From a checkpoint of a small mixture-of-experts model trained on Wikipedia.
Size: 12 layers, width 224, 76.3M parameters.
Below are experts of layer 6 (counted from 0) of a mixture-of-experts language model. Rows are named router (the router's row for the expert), gate (a neuron's input weights, with its number), up (a neuron's input weights, with its number), down (a neuron's output weights, with its number) and show model dimensions 0-223. Each number is 200 + 40 x the weight over its row's rms, rounded and kept within 0 to 999.
Before each expert's rows: "comes before" lists some tokens at least twice as common just after its tokens as in all text; "gets" lists some tokens that make up at least twice as much of what it gets as of all text. This comes from a sample of Wikipedia text that the model never trained on. Tokens count by the router's weight.

# expert 63
comes before: " | ", ".", " |", ", ", "–", "′"
gets: "5", "6", "9", "8", "7", "4"
router,210,188,233,242,142,126,215,165,168,196,202,258,208,165,139,172,170,153,205,227,275,166,234,121,141,218,219,167,211,149,278,223,152,243,256,157,236,146,197,259,187,258,122,249,179,185,149,257,189,217,208,202,203,232,259,138,175,234,148,218,194,159,238,237,220,222,215,160,235,174,182,226,170,246,222,190,212,189,212,287,202,218,210,161,202,214,166,219,234,197,135,173,244,193,239,161,296,229,201,226,177,209,239,176,161,154,187,223,209,252,161,220,209,242,184,219,119,165,230,176,174,247,242,199,267,135,181,149,181,216,174,124,156,183,145,198,168,161,147,218,176,157,228,194,152,156,236,258,159,223,201,172,134,208,226,263,182,260,250,222,242,168,134,156,211,196,113,213,161,110,231,222,222,276,160,275,231,199,151,191,222,189,240,155,244,166,165,210,184,246,240,166,189,143,223,242,189,219,168,270,225,198,233,179,261,213,180,194,235,120,129,214,175,276,218,198,282,223,237,250,187,210,258,268
gate0,212,224,226,234,157,237,222,241,129,193,141,133,227,236,178,159,177,259,169,231,225,234,201,126,187,167,178,246,250,165,228,203,264,225,244,191,216,156,183,152,237,177,175,178,247,233,182,234,223,242,278,171,176,163,142,188,204,158,192,217,120,217,188,172,216,286,226,187,251,176,247,192,198,217,197,176,229,186,221,234,79,283,161,220,244,202,167,183,238,217,180,164,233,188,175,141,220,190,157,246,169,189,186,162,174,221,160,187,256,268,227,171,201,263,217,215,250,223,204,183,182,216,218,191,200,121,202,205,203,242,216,187,135,192,165,145,221,195,233,121,197,131,219,271,174,238,209,274,81,222,188,218,198,148,171,197,180,229,208,147,206,180,184,119,304,210,218,235,266,198,233,263,188,196,219,177,231,221,111,118,236,219,289,143,234,199,216,222,199,216,224,155,148,148,227,140,248,226,195,254,248,145,116,206,227,258,211,209,143,166,232,204,172,249,182,232,141,269,220,186,198,195,131,239
up0,241,160,189,218,202,149,158,155,241,193,212,154,174,187,193,197,203,134,214,208,199,164,170,259,227,141,163,159,246,170,211,186,253,178,161,218,213,177,169,165,222,231,277,179,254,186,285,229,208,210,190,196,145,221,280,206,283,155,156,277,161,211,303,257,216,160,249,219,165,186,172,134,191,230,166,174,171,172,189,220,224,220,267,242,224,233,157,242,167,230,115,192,257,221,217,261,230,178,198,117,225,89,196,190,221,214,253,211,161,240,236,213,226,223,205,177,129,219,171,243,148,105,210,265,172,202,254,246,165,232,242,165,241,232,238,152,187,200,182,271,196,202,277,179,251,204,280,160,153,199,189,194,189,197,106,237,174,186,187,170,240,243,253,188,312,160,183,120,226,200,249,140,286,255,202,147,189,166,129,221,150,252,198,182,225,175,196,175,210,160,210,228,234,175,168,231,246,172,143,125,179,158,194,164,183,168,182,270,199,225,198,185,188,177,186,224,227,241,158,207,188,208,224,201
down0,222,191,161,177,264,137,258,264,178,207,122,194,182,183,198,193,271,79,214,172,169,189,214,200,176,185,173,175,206,238,184,200,178,171,142,189,205,270,195,219,207,230,239,186,241,130,190,210,168,257,206,172,196,233,183,150,177,172,293,266,228,236,215,230,174,205,230,163,162,217,218,264,169,237,182,206,192,169,160,189,251,181,201,180,173,130,142,195,206,201,211,174,179,331,217,198,269,137,191,124,207,229,199,128,266,216,229,196,177,214,187,147,198,223,179,166,196,201,168,253,204,202,179,185,169,244,252,210,150,244,177,189,143,169,291,273,210,196,272,222,178,216,217,187,192,210,137,200,191,288,246,177,233,151,204,177,238,190,209,179,242,282,195,187,275,154,253,145,187,181,242,243,202,167,179,159,177,226,251,210,207,214,272,140,236,176,238,131,214,178,191,179,256,217,224,169,185,201,153,250,170,181,285,173,140,156,233,197,226,188,304,162,111,202,201,192,270,295,169,166,135,178,207,145
gate1,290,216,161,226,178,162,235,231,129,186,207,206,240,256,255,205,221,206,218,225,169,195,211,249,148,191,137,152,189,208,202,209,267,186,116,226,216,215,200,227,226,209,225,233,158,156,172,179,238,290,178,176,254,182,228,188,239,192,154,330,97,253,232,227,234,173,235,192,228,161,195,200,197,233,234,158,157,182,160,200,129,222,150,234,217,218,171,213,244,166,118,225,166,189,160,200,184,214,136,166,148,255,177,227,268,161,179,215,182,181,173,171,199,261,200,232,191,242,246,185,228,210,224,185,259,209,215,200,163,250,220,208,229,238,125,143,240,203,92,181,211,163,186,221,296,154,170,175,197,145,267,183,188,290,116,155,203,199,192,136,162,221,161,188,227,133,207,200,113,250,279,218,227,183,176,176,211,247,168,232,205,157,162,253,248,207,241,129,176,180,278,168,209,173,175,115,231,131,245,205,142,202,211,124,205,285,206,221,240,188,225,238,241,202,190,188,170,171,220,219,201,181,200,175
up1,207,229,247,147,161,165,152,247,215,186,144,231,190,261,293,192,173,231,180,185,138,187,206,170,211,240,201,232,207,211,182,194,283,201,173,213,120,133,179,198,214,129,142,210,220,236,247,253,188,202,174,214,220,184,205,184,167,183,218,152,242,191,174,217,289,170,204,154,235,144,195,195,212,171,182,255,239,201,243,233,232,214,210,152,239,168,136,208,211,232,250,254,168,224,278,170,120,192,146,171,266,211,183,173,201,154,223,198,135,216,226,198,246,188,238,165,234,156,188,236,213,113,196,206,247,214,132,84,173,130,235,86,170,230,207,259,130,251,235,180,211,182,213,263,191,177,191,219,207,218,203,203,202,198,192,213,162,207,135,199,177,216,195,194,175,101,185,214,302,234,202,141,243,212,221,201,180,265,165,106,171,222,241,217,213,280,257,164,224,203,215,128,192,126,240,239,234,205,212,254,240,224,217,168,185,202,255,252,238,179,259,206,199,194,218,241,147,269,254,165,187,99,170,195
down1,159,264,270,277,182,192,128,159,159,192,198,172,247,208,156,211,223,217,235,183,197,207,222,235,127,186,197,180,274,220,195,167,199,205,181,161,227,175,187,211,146,268,231,184,218,193,243,196,178,220,209,153,177,185,180,200,131,224,181,238,166,191,206,246,183,162,123,240,225,158,235,158,166,157,225,153,195,165,225,143,159,260,99,188,188,219,144,139,187,239,255,222,248,152,233,165,144,265,165,168,197,216,207,276,172,199,225,214,215,195,194,230,155,192,217,212,171,199,271,189,219,108,267,222,223,187,137,141,220,124,275,222,126,191,201,233,207,181,186,234,206,144,204,256,181,184,132,178,167,257,231,200,246,159,155,219,177,184,202,182,208,223,218,125,245,67,275,218,203,219,145,213,238,194,197,222,256,284,271,130,199,213,138,244,244,202,225,152,272,217,224,264,211,179,216,293,172,206,237,231,173,234,177,208,248,183,203,163,257,172,165,255,174,266,175,195,213,174,210,224,281,179,159,266